Weights of a small mixture-of-experts language model, trained from scratch on English Wikipedia.
Experts: 24 experts in each of 17 layers, 224 SwiGLU neurons an expert, 1 pick a token, a sigmoid router.
Below are experts of layer 8 (counted from 0) of a mixture-of-experts language model. Rows are named router (the router's row for the expert), gate (a neuron's input weights, with its number), up (a neuron's input weights, with its number) and show model dimensions 0-191. Each number is 500 + 40 x the weight over its row's rms, rounded and kept within 0 to 999. Numbers have three digits each.
After each expert's rows: "mostly gets" lists some tokens that are sent to it at least half of the time. This comes from a sample of Wikipedia text that the model never trained on.

# expert 15
router:554533491479524472531464454475468476487490512483488609534550466489517559539529487521426443537479501505513525482516445500495499494506447539505459522487400508483532496498491537483457511461454442534495506527465516501480475500523532457534464532478457601513526492500495477538467473436488422532502551473456422518441457539505459463414465526509498443547451519480616494526578447485513511458484558403577527491487446448451459441502518547458565500506456526523526508530502470433518471507433488454492484557531419442483474475551496548455536474514542557492442478467617453472523516445514571477
gate3:492523543454500509527439439530548505472504517573536497494495541515423514496590528461556464567472448488525483489449471533533453485563464536470493538538440481571490502482534485521538415492538479536497506433561451456507535463442530516476530550503490464445507535506432482586551473518501561552542551468494476453512470548544449431519502452559578554509528500572578422535528533523509472556538521488536505500560572479546569502573470483444521504469414521562487509540496419549522487501554516575494534505462466440471461467490495455519562464486517494474476549451512443511456515531471509475
up3:466458473483515491491484507567486484524480506510489441466535485510540509478570528629514439478514495503540472483493393486460454434484531527556564482496546488554522540500489489548536480457509456475432530513514560505457405485482459508448547562537523542550440490491504504506543507531576455455506451453484445463559575448474495491478520544497514507508478475547494549445499483570448471566530468530568527558508510566491480487543474581439472581503434489510488549493508508443498444478548468503536477451556509571525435519439466535487541501507524497535452600426559486577504458481509521509
gate4:581575539494476543546545467554541572471527489520525478514417431504564582511473445474502555578452509367489511462538468474484470478484525509570515532484481510436520519429462541502447511460519497531591455469524481535469525499528530465502502483509493532440498474512435527580520555466446416470529483484473441518486545491508485479462495553456462576526423555521492383509496441514477495473436463586502493477508505508486541550527488523481445549526477441487545461535499505440485524461501466503485541454487551527503516548543515496494537583429445459468549499537485471527502536479501506472
up4:522595520534477464586520510539456576464475464467445488469455532531529487476425490556459509525511525524489539486458485491480461494444425473476552494467464567492499463467465490563449562521487443503486442447511605547543475548513520440503425457463491574474488474505479490564582481527513470576527478491493462524596537473546533533466438536517508513548482474512451537509469499467487515502514471536459457505488497524436482586578479460490497582530486475537494511506570544582492442524605523436457489441471488465494535582535524512436521515556495498534542515556485507453511515513487549486
mostly gets: "CA", "SA", " USA", "X", "CC", "MA"

# expert 11
router:559496515527493499470508521520525477499462463423550578455533542447538457521491558548445430474433493575486586503481513483488561491551480534474492547487477467583460481502474499506456565421439458438405485474473455488465501556560491456451492452414517553491492533472457519518507409437530457504489522455472485517410432484506438496524535505523558482568441551552551425479523490492519523481473490478556470536459437389487450476422519475502494495476466537522493468493452475476463457504457481469481451526533480533485514554523443525467445520457504560520480492514558504449526505452534513528
gate2:549539516462548545426529528564523531470563481490446439480519557469449535549515448535552449512473493447491517480511467469497559432465507482442520502490535598501558545476459502463563519438528511523529539479540530496465523500517593516435559488435562509476516498431509571543416499499569418513515564582513497520500465466481543438517524513556473450449542478481531512469499552536494482500468497451559460499533483440529467468440489570538466479513505459490584573472508539576472480484453492455529433540497463461502554503523478459438506557429594503449523493486497498497544484466500494515
up2:483500453465518506487468457565567468507488548544488500513495491391518451500482586423539462538502460452465501542536463535600480556512567484528562425515504518429484530476512443483537523480484518531438490535454466524521516495497454488467542438463485533534503497569460507511531583487473542544510435499511482580506504459480521523478538561487520504591471479594480525548483471451571526534517471523481488438538525481430471486501445428520594510535507521523491438510522536444422520533509485561553528476477511439488453450503547507464568467485478515565524500466547562533434540509486483581
gate3:452522543445646521548536456426512520450461545432443557540545533502510492500462496569520459442569448559448501588514517481492478499530505463523498438505498481486494437469428496483499567546431472500553445466524476449460493508534480567534540519520520422529449497496444451556505503501482455537536533449536499411467490499468501409465504595478536480466508498521528536514573514534482495496459479530481526466473570514527479475513601500536464546506478494474530506518511476485514450483444425523504509531444458536506480479522474558439555597454470476464501466557527500530503527455500477518
up3:502481440459548445471516501478486477493484525470529527480472553456521419424592481490487550469479532556513489515576503573509475536501458553527477517477534474505485460564501533549487465479580477554458517498501500569466440549553532486465499500466580546549510450485478549518570466474452428498559454415501503543442548485556492573497491430469491555512508404498440478497461532494524507514474510491585528466520414419576530519506458503473465514491467566461558504510479535432518464518514433547469548528491533446515461477550568501493462460489534573493553566503523487518540530505530567517
mostly gets: "\".\n\n", ".\"\n\n", "-", "=", "|", ".\n\n"

# expert 0
router:506507485517511481517476533459476554518415522415444538469513508463539592578550453531483452497485491531441531488487470490553525497488491507479459507483425552467499544540464534507520474483501509497424533466442451492448499462528546450458496483480460509528511423568566486517441413513560448494555528475512539465528490550451520513476502579568519485594506506551508462469528495529518531484487485390508433486512465471476500493480524483516512448493425486544510535514522433515438443494405431476431514487504518440502516482608447444494544458504549497450473518535477554437455545459551555494
gate3:511488486454456569522516477534549525526543494495535546566481536479590499568493546520562447406389500499505466449530505487489485514450498485494435417509530532507492465576501496486495500520541488492483561453464579445490408494515553528466456563552495514530495474477452532556544436408536506483479478502473473527517461514555496516541518528505520425476550484496458501499542460484489502467554532508471525548460494473529515601554470583505486540560481520493476536460589469447544511480508491460526539491490572588488488538458530484509501450484510532591484517519491492455496521464568374494
up3:514438544508489517449529426509542504521457563492542519524557456531528533524510506471504548426526451515471511503490491523480579536504530482519457579474521550516537515448456477500494505510548501434490565486532503556478541503617517527511505464535433559501474496399478452443476543536497506491512497470485535541487526472508477387465445475460471435465491500527562567481551517465521523457415504454534620453462519466544527458456524522462510507513560544549491543534435444429472505495531503524469406514469536579453488521488502524576474492428458461535471508476524510457577556518539510491
gate4:548521417460504450489580486455547428471503511533499479526516476525499473547529542475475579434497494463441553507479577460502469459512464517520539438466436507512515450503531476529515467508460615470523506512474505471523516562448470552401615480505492487482530560492492519532434422500521508533516524527464546514484504480512512501494531438515486546456502483455468462462453433498559560478447548531514439430505456452521486548493585475477502428506500515522514515489591534576436492476485463599448508473438472469526524489489462598471491478560531491576499564515521483498518553490501525513
up4:528424526558548545512558482491490474488521484538498566580501492534550548438479492462536490566478514550477509496448567514469547443450540482501495469485494517566485501482466507513562460527449409535525563469504529513475506468524522488526490500480447472521493510480469478498404521521438491548492478495491485515528497580460649515535448593484439440481525522467486538585439521497478508559492464536502462480518449466495511525544491504477433490451526486447464455537475474527486455564546524531500479462576479465515457481465476455396466444561436495523559465454430460485543529469412473499
mostly gets: " this", " while", " another", " until", " but", " although"

# expert 9
router:575471538494573465467502508460458502550488477458490522492483513417544509485556461498430497519471409535414564475533481510455487558541533498504481555473439481550516515496494526538469484494518471520416503491420462549479482438488578420510459518413419562514476532450459549482461505464520477444503457440516490544439492529498549500493477511542572501534481533456570456483526483545504500503464578470532468516446461460443532448536475503564561525495479494504426480490492420437470432519476503424496454464523532519477454468523439519492526442578510463496515510457611510477451503498517510475
gate2:461465483495425416498470453556483592462478501465492540521485478518476449556500491490515549502502424525493553456533513539420507489529511435475496467575511450524442580502476541491396557503467476512582432488530533507464431463468440452560580518509483474544506517499533554477495525491505503446525516464425443477511449525546556521499588461448511542525515527538507592618561547467479463472540525548579543501527491445471478534475582509426460531473492527498466507471483471559498486521491579495486513540457491482524515501519482454493485528549557509512472501543501456508500469451431495473
up2:495566560498503544501436549540484520563496495560524498535467543463501537509435459493543435472544541554517422514483571521517531472462517527493459543604487525485541442497494539534488453486526518536517498592456453474508542471527513509449441533505526557504477509481470473559468461509466519507514482532502442506518448492505519473529468483450491494537498475515453543435497470521498430474528537473532467450492479534590608539503529507474404470489410412524559540498549534551542508498502443449590448540554541472489502478503508543453538547612534541590490474482526578539523484463486509489
gate3:528559479547501495495457505513463462512479556604501506409498476504493484513458545459470496528500422501519479488577526518482515449508539504549555498512483539554490456422542517429462463507510563408502523485487513452525582487479473503465565560451474504496555455475430482575459542446531535476558541499519462575494491532501487448481521562460544479495424497413478514508469513520434475563485539410505508546510519501536418560507453501539543548536496490497494510477474480499503520572472475440481534453469507532503487488499515543405538536485575486411501557519397549451499543544490456525
up3:438500578483470457502499490507494504478469554510434556521477549498540475531567477468503503573533504495467560472524471465454464511521428548498541480473540478520467514563494589505528407439603534481455520484492473469447557488489464548435632489545496485548520494514513482461527569466483459542438505571470488503568516474516537463473505524441491540453524467540500558549552506443478485516476449521514468552458506446503456542545491534477510509529525398494496515465504541442494472485452537504490507494455493522485533591498523429442456574431548506467485456539509519439477445442435471551
mostly gets: " American", " French", " English", " German", " European", " national"

# expert 13
router:569476479494472514500535534462532492518431462483573567476541471417556561456510537533465499506424503549503541524532453530469540472619467533466527582503455517538511497451491606546555524499441448472442467512462472535466523476541484433536510545459486539573467462476528521544506413470514486457494555462457446561461439483483498466481532493546505472518472492472558478508520525419551524479470492528508463517513471496480472527465558499513591384479484532499464510504534482391562438461514503427553443502505487495509517482586463517442545498493533545527460498532534535489492485499475481497
gate12:590498574460496506528441507443449477542521503452489426496511456578499477430552484525475517512553483518419530489497457507458547467545456532544462499500510521546538528537531499418550516490468461511527554550434453549547505497505502449507449460497421551569532496498509517533534465405444398464518506528496535543522533521453493420472501546489543439506420443426451464501497531445474547425521485489459563576457522510499526460462494485486561417469569527498476473529511465449531459479488488499521508464474499534453541550466518580536524495477482459474543516556499523503501535423514439490
up12:467493473524498476411496536542566468498543511451462480428516504535566455430492496449501495492492550448531517573503509419523486515504526421434507539508474500410478487485506526527429506554501502482470433490450598527423451508523506540504467541490558565455454493515514518484445514590551486540490448499474564458514473488596554472556472540488501505476553551577484490569485479557442518522495501564478548432464449506425529476569497482536463475511463456506488555493470561533441556539542491558489469483501445505534439506584498449495531547449478533477508490542466455502519449546519514522
gate13:504516501480600459502516458468474464513480473509478470509447459552482445470463475545501486496460515480481475467572416486480430505532476504526632522531528568546487471511502533441510506503573522556499480490402417563462489519436537463470524561513526574517458515527477464439503515496486496452423523483456502454482543526472545503456450467487507485583451514496495482476447495526497489423489507483466544549493490535474497505493462534473474418568526512556506449582596547447493474463505437460468532531521480505469578553448469610449458480465452508456516494527568521478496569487488504482
up13:443513485438582483507593440547487486504566453536591510532552434551497491441430495558524542512421455494443525515531466507525514493550510487490491449508521479501510548485542489424498389580479468510473514469480445508491497543491513526413490589461483562548465502503503458484498493508481479533480502496489520474544499499498542494510475490493513527437501489461472491488513497476443522430457513501519510490427535488557510439502523578532487486481478488447449542515533508459506437586625473517499551560521545467504453582495479433518446520519488532553510556531532463436593484460509511584
mostly gets: ")", "),", "\",", ".)", "%)", ");"

# expert 19
router:565465448513561493456493462579552461517496479485492525497555478425504550532486501578506449572474421499455529516474486483393522475619501550498522595435467493516567528461520479521465493429464487541434521508540472476421538559539528448494510525405449495495513501488508572543502492494523526505463522421446451453490465477471456477445546552491535477572492547510546445504492465497455497438481512503525433494487479445485482436514453507510523458530485493534470410502476502395550470523492468498516456479475539569505488526538409545496496505443486499499477512470506489461503528478555556474
gate4:546485506464508532426444505517468452479549455522486492503519501493444531513515542469413547555479395488532522515532558429421535518571517536488476597473509526499473501466453492526506470412514460445550460508523543560508382544467528495553484592548551463503452504488547539521490517555523459455489466481472512525485476567468485521543514427458504471484564488520567450498497482466509512515534539529434434507432507436517524497436421585473507486474548531538482568437426554473494508530493448482449565531500530511485455520548504481475500509467546475505417449481465453517501529510459494518
up4:523510471415495522458568468483537526556497498510489491437517489522438510500436415499466485486450453457500470498526495474508508424509498493523480492497535586464422537505639497540469543499492526499520501527542468500475409523512445454467503502512448534529500490473523466519480503506524608441512476557520582536455532498443564537494570487585509441475525481507460482553458523482472529510506562506470447544547556489472528588512580490534517496546485518524488494480517486472625500464492536498473474563550492493509492458518474570473506483467490443472472502516560556523512561409453409543
gate5:493441564556517487582515471551552363519520519453534497413541522471491521539548504537552502463484464500488476440425461486503466485478488539463467569515532455499557536539513503488583470531396529549519520501443475519508454438471513512478513555494475542499513521492440506459486483505530435558445549495458500452553543501504495459525448497546554589586409558477528559474538536491489550434472473441515506481487513490543504486460538530468504468413515453549454470486513505484475553452487496484484504545477539523530449508545497543473478512472474478497433461441444463461404529501539559515
up5:542509520484471466501455518551541492573440527536490573563481478494518508498476482473492519406470543499442510548538487511578463536446462440575470529479534557476596514584491502528480529485575509565579560416493463550478495524519502481485406510465450516476495547447464455465541481525505506524421500534527521446561489477470455507495510467546529576469509447476550488504509519495507467462547500505541541508511551538447513494495464517456468434536424429497502534488459452535515555407558494500481524492435520524513436548513555459513451466488516444531402572490487424483456516480491501535
mostly gets: " de", "ially", " often", " usually", " des", " also"

# expert 18
router:572496452481551448518491552519475461454428448446498589495583454485512508543579450555497505553507424492508514516483479536496501510539519593481484525552418521509472506520557484506473527453493500492458486501376496511511489520541484512480483534475508479484483493454458514561417419452483497448456579478443428521512503505512433460451544560531543508532502507554516439558474515508469483506514456430537513431514491508403500473508520571555541496533499510508439501474539475500489417485460423519510483484504429471474503546542450517462479406478495502476477554520552506498445465412542533497
gate3:505492420540524534526548473570399554467485506509468459516557413478524455484596535472491448482510447490453538571531463493484487522527531467513443453583442517531485482518509506502495411488494511466484478537516425492405504510491546448479494440511425484556486475462432548494472441506527473489502539547479522457415456504545516500497506572493435509515581455480555504504531523529529494499544552457573510507503594519392533537500489497529492549483520494575471512481526528518475579468503463428496447459517512530492466510541461546556497513496467475474475517555447473545505545399484514469
up3:569484441458449537557523463523449478422497587531486478499526464545499500516507506481540525555467512491479524472536491429504543504472477452481452498493390502478516507535478511501513475478481519513565463563531516402485436423476483454535525488534458487552494469504453509517539451477458471544537471568535527477475468451501457596522491482518526543530563502446520518507497490542483482518478546424549458582524489519464472582578427558532555489504507485592485490504541479507473524470479531442462433486552550488526399452465489548541439479514527524452527435460491416479493529510547423558
gate4:464497480439546471454545525540435443523453502421501510494494491544498535427428469535536514506503490464535459539482518503493457576467553549486528483476552575502448528506539441476440477432483476561537493506422510447487455491589467568561585527548487467566460414493509468537548482477468545512523486597484556546451428465486492463534561476426559467527491574478522483570548530555482457553486504407495433507484514495469494435511480525510552498480512502541471425514516527510538500482468523528462506540510503579467555508468479477561464436527476541503506509494529497450528522462455487554
up4:481521513447421491488458562507469497491536531533469534431504547486553505468493411520489485459498479471548555481502502482541462542478540490518512497464444503545535449531510544560533481449423511405528520517508515430555506508456454574550563506554500580469432524499544423449483524471498480539435503498472493581465441448479544498515515440467502469495580476522533461487547493602507494437469541524531425589470496534513510563507483458530534412481495531530435491483507482511440576478540508600484508499453492483530477451485573498540506491473435481524513527415467514457484553513458533518
mostly gets: "ö", "á", "ı", " Er", "sson", "ă"

# expert 2
router:500503462427539483500540472532502488517468446444471541495487507440550493533525510487421531544461443482500550543502513513523536461583537565423460518488456489530478504460494503504543505488467485521479481530478480585494476473506541425488468546443465520532476405458496535587425455480497458463474596485442401520486516511505475512420484508522509541576465500499599401461495452510473564472414513490523415416500516515455443432477517540519513510483489508490496502490528496481518508466486512488510432469529452471516571486539438480454561474545537554445508549481495498414502503466488559437
gate6:480419559460539526505549505438537438492536480516548410551555417463491531495555555508454560498546447524490520463453556502473539502541519568578494455525560429462520550575563456467507492550509523524522447510500514497554399495545478477487442520447467488456510439462474465495456437415468534516508512578473516539484490501491526532553472523527509512537460580534500434507482567486500510524510449512474442459440510482496534445524471563476500483561463483403503535518450531540475536422552534487485511506519524479494527453475516469487496415474489491486502604493415481517513547498498532498
up6:534554519569515533490566438417522497464595466481477477524476477455544495444498451485449447462494516493501506464508381458561452464454500436540417511527468531511525470534462479499528416439521485502522562470490518522417553518505548509540527455521504547528524568521554482508564468585398508501513491513467499504497519564405453500557508530491420458533527451495462499464550529438548506412533562509500469584501486523483465465494537580509545493514437488477437485563472542483510489555549487507490514523501543471556482518545494415527459499512486526486477515495500521516498464503481551558
gate7:518476530548448506498533504477480505509468610539532416514482569437504479522488460512468528459550375487532522473436510549515454452511525551470536493487541503501481521378489521548519516503515467647484428487436468491531506509523463511531423508498468555453516544478505505534462514451513484552540420531581478513573521497503577526516495533539543527488504482490497494439469444507554526555453479474450496507522514514463471470491424498460519470512499464498512506452489568497488463490541504466467475513501554508474465505467548465502531584466420632482525478497557490494521428507496539453
up7:556465496518524463463500585492515509511478476473500572466510545518475498435599469444504515600523601471488522454531489463445500495491466569540521436530561544574434532515511517416537477527465518496500537533510556489520472450531485483420508495521541445514459476520519461524529470539476496533514547483485593490466504558475508455480423474502465498494488587492472493539522580426466507429482489591527479479474537499605562457460486540495553478532480561511439512429519495467538498540521551512478490519491479574425514499544414514506530499514474501533551467419541469502462525553471480516
mostly gets: "–present", " Haleakala", " ago", " metres", " →", " Kitt"

# expert 5
router:538504504529543479491464528540478544525524488504500481541512484462572484542503448512451467468482416496497544482547516467561518547535511569464462473472468523487467479463516553496472516473430500528479468504429457553473496498474476399502510567508481557568452468528542485548462502437473454453448491477484474497463495488468496461424453572492551487531502536522515472541531446485482527428432567402518509446465519496478459470482470507492523489470455555506519437519475445503518463482481433456487497566438492441537501408528460514458495449577461571523492591439572446448510440408484549431
gate2:497462480554525547515490451502462462525513540484536450465600436477505524542494552545509527511507533509466564550520532492496512475536541483582592463477485520541495499441473473450551513469501438568536520511461513510511546512526467404489439402580459504525533512445479523477526546535532552403472504522575420523525464474435482535510510508531503522498491464469506518441517507503487436504469539560484458553492452454551533508500527488483526523503529429474528523492467480442502496548533520465523442475525504558582519511544485511463520530471577552525525528471551450595449519443424616536
up2:491490540505523483536490538417530572525497509416483472463490510500533474493518464524397471476518436502514466529494490544553518509447546524457492494465547506521477414492512533499514476569498464475483518524453510560495438554457533497501485522549590489449501436493461479507485503431500516529464517464369472507424521485546518433441463509533541549485497443490565548482493605587557508526540560468469553538475536589467516477518473542496449449520503487424559491497503496467450486456520474561494510536480509497464518507433504540412543502548568560481491553467509610481500495512554508473
gate3:510540537589410481550537503491575556500463448511447550525520574575507492498423530562500554508497463494505471463455557449508509471458492480456490447472434513532521574466535525545544549489529494487502496480538492560472435487496538531418524506479414501507516532506445461512569524513530482548474536520516577487470475487443440497433583613563493389501516465492481508533465508514525473524505538476447557553479528574553498499533478553515502486490475504549549470464426470532518458509571466489566523495560552481462475484520478459485520462546467474494548545538484500492442561463468539533
up3:529500517491480419560438495516492451454508469590465447436492466517502525557569452456500442460513529439498382531516417578540515507494477532518448469527538533435523458467480471521502478440553500525442382504477512540571482507534524522467508506485496520500502513541568474501431463541480497513532534487475497547507515556459483580504469413487541548544456569623470502505545501492478478456541439503532519581438465563504474479473497545458518539443561515466501543509512523499467527526567456555531500516533516496521473525456480542465553478475495498528524543507525536497430453516574508467
mostly gets: " Me", " Sw", " Tw", " g", " Bab", " W"

# expert 21
router:544491435494518480502528551499539540458521450435484628417529551484540489486496517587552528555486500516523535463507450481494493496503495510498394533498456540486555497480518536540514487382501450497457478520506452516436480457533468460527439513376486503550477498476461504489456523484542469481490522467444428509436472542504521488459507499437535464553445515520564444477520472450533545497523476491470482447432456513427547456481505531487499476529413523487473495571461466484440497560455518538471467502501453487520549514540508481473436443505476489488457588483584514424535519442533540482
gate8:516539518462475481467460508525530510450501546505483520504462515514545592477470495512516529486515473525531485498492582526472554478545520394456414548442523468555527453538482493461574510437496442423519462462531501549491472542547574519509509427516435569447417525522445448500450468481516469520555577442478582492539405511496503417432462560499482487476534551567498604497501503546534527497550480474484483448515455517526505512508516511523541500406504537555471496478520495502482494553488452420441416539533482520545460536532476502543536512503565496542474504512543487497552475508452515540
up8:502505495562542477571456561477468466510521475471438540553462500544497491498520416515491555448515482506491535475527579517424498521477522429521463563447482474510543519526506508507570544442484465465604448444496497497481533419551596567558495478507531509479489487522394465502470516478515460514513467445442581578506433508515548523507526530530510457497442588486446498572537468489538498488471520516554562489508499462498490584476514494491534461485490513537551503532475414558526514513442445462487468491482542524480440550485517590517498467496473508407510537577494443504526563470471520512
gate9:527498477479577558453538491555495463486455535517560531527542515508561462504503479472474584488481427471514461497458531492514540422524512416512503500531477492536451467457514585475520528524560458538419474438599521413582484586486537458458516526498487449483554524486557507530412514558510476529500526484496452527509467484540505454567481464560473489482461466465507597544519461493501463478495410478458496522500435458530478465462584481455505577494481582567470502443569518521536523551441552533431496528469497468455469451538507517487498525524440529476475475478540468496488543474501471472
up9:541459486476512481571542484511471504474460555547457484435491519534555457518448493499528530535479397538495494533497414481505538430491458471520472440470444539512429486488529466503548507463525483469511485492526422528533491473518513479503561445407547522486498466425506566527572438447543442558486517503488510489480477441495454547477521492505549472492434558507503576485480554519438481476446558527444477487538494506465531558447500454479471504481536546545485486545485444487491426533455561535540435503475398486556467484553489517555502511481527539546458421411468537489523450459405546482
mostly gets: " have", " had", " has", " gave", " having", " would"

# expert 1
router:535433469440506468495571513455531494486467442490537563517495488462551513488464584479457426477441481543482590523557446520494535468563473569505489481464453472444489504516523495521454490520435489501435510445482469522476505530458512492519509501488496552532569458487537494551490420428512484485463572519465492464413498543514499495458506511600556497562444536531566478530535447413469532418446558487518493515513471464471536458533577492529448519488440551514467469505501496430490466474462433469473442498525448534505560484507439532499453463537536527500472510472550472436584510462507595515
gate8:500523535462507476460528472426457464526527435544441488552461505497423459554548473518436511482482530490453474445476492543460431483452428414423524581537533432548542513494511521498505522429531528502508464442539563492502492451532531451539526446534454530468521552506497529504498491442446507500518527450445500557553461583524495479423480526473535565468551509435531507466516492481486447527486556452515463404564546564411518504548490538520440438519548536547444511479513533507517526504502515464519523507550451503540554481521550534441553567457533473501437567497474509531513450514534466545
up8:584510505522537535513548472556517528440448490552491522426508463485509546492498475496555517441513469438470557465552497523481565489550508548486527542475474488567507494472495537484474477530478470510551527508534402517471456556515514503454576521444466552524524452536500530530534435595466574473509511481525514478555484486611474481513552531416469465525565568561580536451510443407441463441476559532554496503499526506477478540589504514492481517482506454497545463541524488507526533485495543515458467430452523527463526509512489515480468441492539481594541539516471458490471461500530394548
gate9:542479521516423580492487590468482484534462542429475466506489436472550527592463521405545464517518499491532543525496518485503510456528459526556517448520467473452452409492550502482416547482492489514437525466495488541456499488502534479533421543549495479516454536545533529519510456483568502531466566501527479469474529521495551462461508509532508455520500440525509641470552554478502413448499477467475499526519431558498538450474506466474527423457545455490537519458522537519501518515454433468444474410526481503540550483474487463472533486537460496525572525523592411534522514519477463486
up9:542598484514535451470415412509605514494504499578518470512480561469524507485493438507490514452501459512485537502515475517480575523454514496565504552433520482521546533477456487570468510506502461485484509504445447472501514546567468548557472470499447490491566524497516475394492548510573508473584431507539561490464409434492488441491506485505479566433479526473518541520454544524453595547490505490522521544508483439456484490499553485547511536560422537490495467483510466504529559588532520509568469494489541497560426555526487500465513542489483548475434495452506530500509450568543483501
mostly gets: " MPC", " JPL", "″N", " Votes", " Candidate", " Coordinates"

# expert 6
router:522442537546524550454576505481468556504515437487495541497494504416571552511519527511516500528465531546479552496523443498506500519527523564441524588472427480504537560466505559516486463437447467466355492500474494443459444472545487477447458502471468564531532483487538462456488521491515437440482534483457493506475487535505471483457502544521515455524434575477516440519497500495496541416520523433515482511497494479419491448555491508478487471486445471558519512518550471505459514503408500420405492460479458497559542500542406520411494489516525466493479521472551466483467554445561499439
gate1:489390531523481553432479514534546522514530457526472500485569464448471475438464513586444423588542535497546492482517516498581509536500490504511491484509479476555514511495567433476505522474514534478503484455470467471539565529504536507457503453496533492507455515512482530514522499433493460541595500510472459498458484531465408484496426488465558536489548490499502455478632501505490504442462474458521437514486476557590558475442474559562514474460538508497521542521468484560444397561544499509516557567518433530483490423495492536442464439513434447502466514469494473486454519469514487531
up1:551425509449471520437452580559531546439551555445585536516549469450570502522431519539491501404484440457517492487515527482540539448477480582537519525516549485443475430531520530520513482463477511470477461419487479516519560518455465471429483450497534482536502587496461530549429465491475481536480510505531464454475526481444412472488481435526561495510523492498467485494505464517485510549534489515447533494509506424502483534445497570496493491433493473509432525490471469503464522482604539483501490592500550509432512518517517529484409535548461466546541461491517408485442514542504454475
gate2:498496542489562550568518500448477533498530492514462518496537506414506483491523508520449530470485497478441491503537569483515525515421517441425528517389478466466525452560565530517453539501526415435555526569526486476419473503500528533499449513532539505460488508479585501448510508505553537499573505530463510447498548461432529520491509518493452520513511449461502538456457544468572537414526524517499422540497435529535514500552527589508548479446490537548506511491476477416482574508519537487476511503476472487543549503506453453450470552536543632537497442478479405556495504494482521535
up2:570595460513480559476515491496397508446564566527516552565529523507528447461531450501480477481534473496533485472562459508522516472427503503480452427506552499461474468512551521454494506536520468485470473479528502473448547484445512464520523569553492490481507474449454601467460499556479407496486483513413557463454533512497578512511480523491494528461550471553446472591527564504460528506548498520539488478534503532443493483479515441508482493562454417502474501497500512441533547471477512470491606485466548463452506484489492527440482507442547467533493421503463426434531538395507479534
mostly gets: " phys", " sust", " dom", " asp", " det", " prob"

# expert 17
router:556434535496522548552515528519507443538441482481417537478533478496539528509463518527495420504456443502412547474484470528472507466545462505498449573475427501501558511501492550521521497448509445474501439463498490517455489455452488468504456534523480548536545445469559472528486508521561463474514566467524473443435537507536513453536559516536566484543511538449543466471523432530478469502556578423567469535487460466515469472452472566539493454450514512502445444594451438503511524543513461531523470564504559534503572510544487471528468466547507548530516500471529407445450490452593552518
gate3:548447516440543469497443464505538445527548448513461505539561518508582489491521544499541494530542448444463441560525491479490445518490497527532513492484401481465569498490489546477455487535544412526441538474474524477458531463492447538484496434519475518513476398570413507514484430468510528484583504493505520483439508464556535512540519484518459521585559527510545449539559516505424507468446519459483541526496435444488484537464557523454481490500496512454493538575558405511508503465467509563504446539456527486546502482433495530421567527414512428522483504503516502503546465461453506543
up3:531548466495537450457458571536510439446569511548481484448570440559482542476527533544529584513478545492503454468439449452441507445527489555562522513518500566491539440586556578468502463538476514454528525482557521525463456447454458534507506436482506495463478530497465566500483496464541586536542459525499495483419503440473502505496490557503509473515487458533500404521500436407483456464509486507465497533527483502552504521436529489493508484482456472500487471469568511498528428508501550538563516554500509585524510501488542577488488447473508544541455551551477435493593416483502516541
gate4:493528500449626489516474474494527563580486461490478527544511523542582471419480558558465512449428562476566471501466535525545492531486404571581476438457507535569531492427583510470469522519472528496442546497552455430496472461583508469509442452417577478465475506498519514531474496479524439552494545463570446544456520503464493502491510496510605580489491521454522458460489468489542514464480512536495471464481519518519520489550471471521440466466555452472495501551552481508496478522533441521538564489511484539466534535489500557536464540512519488491482457554528506521423532544490511496
up4:550553467582555518524539532583505515517465451509466488423517510451468508502538456517555506587541550495444552519423570533456434453543486473441454522455528523499462542540436543466556550484439477494483532514466473456492523543503535488529479567499477526520597513505464596501492545517475511479476545477414550512552503467563453433551510488445509442501501417519499502486538506455455481553430490526565428548488499482506580468435527500466498385539464496444456475496521469490485519543489542435541463497515494432528531523458482468500495506480464469539482485450509503467452465535541520476
mostly gets: " from", " of", " between", " against", " under", " to"

# expert 20
router:529511469541545526515477530563418530526500523412542524498488474485531441557507456563558442502475503507511536549514528465510503493539517628509479519460395442509522453494489519469445537438440476472486460476467512555449496563514503458457441509478443551515545486471488508519424457462512465514536538520401458452466498499447465468440532493522552516550470551492533462513519487486526487475494479455456527500503414464487537461518501549497451523557441503559464478568479443506498435484486472534452477494464469450521546486494405515398502456493469576547510558453540447472566474444542505489
gate3:491466471535498495439470426470528583461512468443565493455493483434461468488502490586520493448463486500593496521464560548470537464482531524484463479547468527450525459428446463503513500509522429536547518482521568465493528525554441556449439536415494474565557479532481494538540495455484391558515506508467483479450444538522485493463445482469465493473510506489420567508545439509418530506500533445531433536434466491500505539470507500566513495457560483552500482505565425477483479495475587551483530512463475494504466469509544450535495541506480452526463423465465513519549541504433441441
up3:480501518439522509481557508458490502486435532476453480463550526532470582462508514462544526492507557537462575447509536508600471524525488422532503485483493492472490522543484482500518470485484482500485467587504441534555446530519535524520554537543463584466523561463507464531447600549426431475506426453523494448501488464541503557502493564565521562524506434557511499485499513471530497510480512535472536519504529413559527578548496563431533464525470535490600506458463525504472503491487431449484509441559488534530481542588459509494500511528510596490438545556430527544504481481511561486
gate4:490555565491475583393555464525476482493463523566486477472509522540546482524434538495602495440530545516458518486510507491497622428497500512504481413552495516489542428511469447510532504500491526538468544528526452522479492535580591504467457567435518475490504516519476509458477506494452495462497483507458536515488478503439459532509482442563579495551460486558479517472450563473429480611431487526479494491485496482469457422567468512561485454501466523520468498484501430470541453545513490566478568503552516551541507501467515513512509541492524441502469431486531455518509434491540466569
up4:472466496539538481468602516503463508478511531507494519436534583446496420462534561492447495470535524466609524433548467440479552470439430589527531469542515471487518512531484533529496496554507504542467459506435546547452448484473574526470517491499527555490539567541526448458525499449479568445537454486499516545480513501498501524478559513553445554508484523493484538509546479486535463475467536509501602490515543484473567505466574458604462513510448478533559466521502418442507477456549479537497512516485441478456530502495567490491515484423465415486498510566510557493503455488421499473
mostly gets: " Mont", " Mc", " Monte", " San", " Moore", " Sant"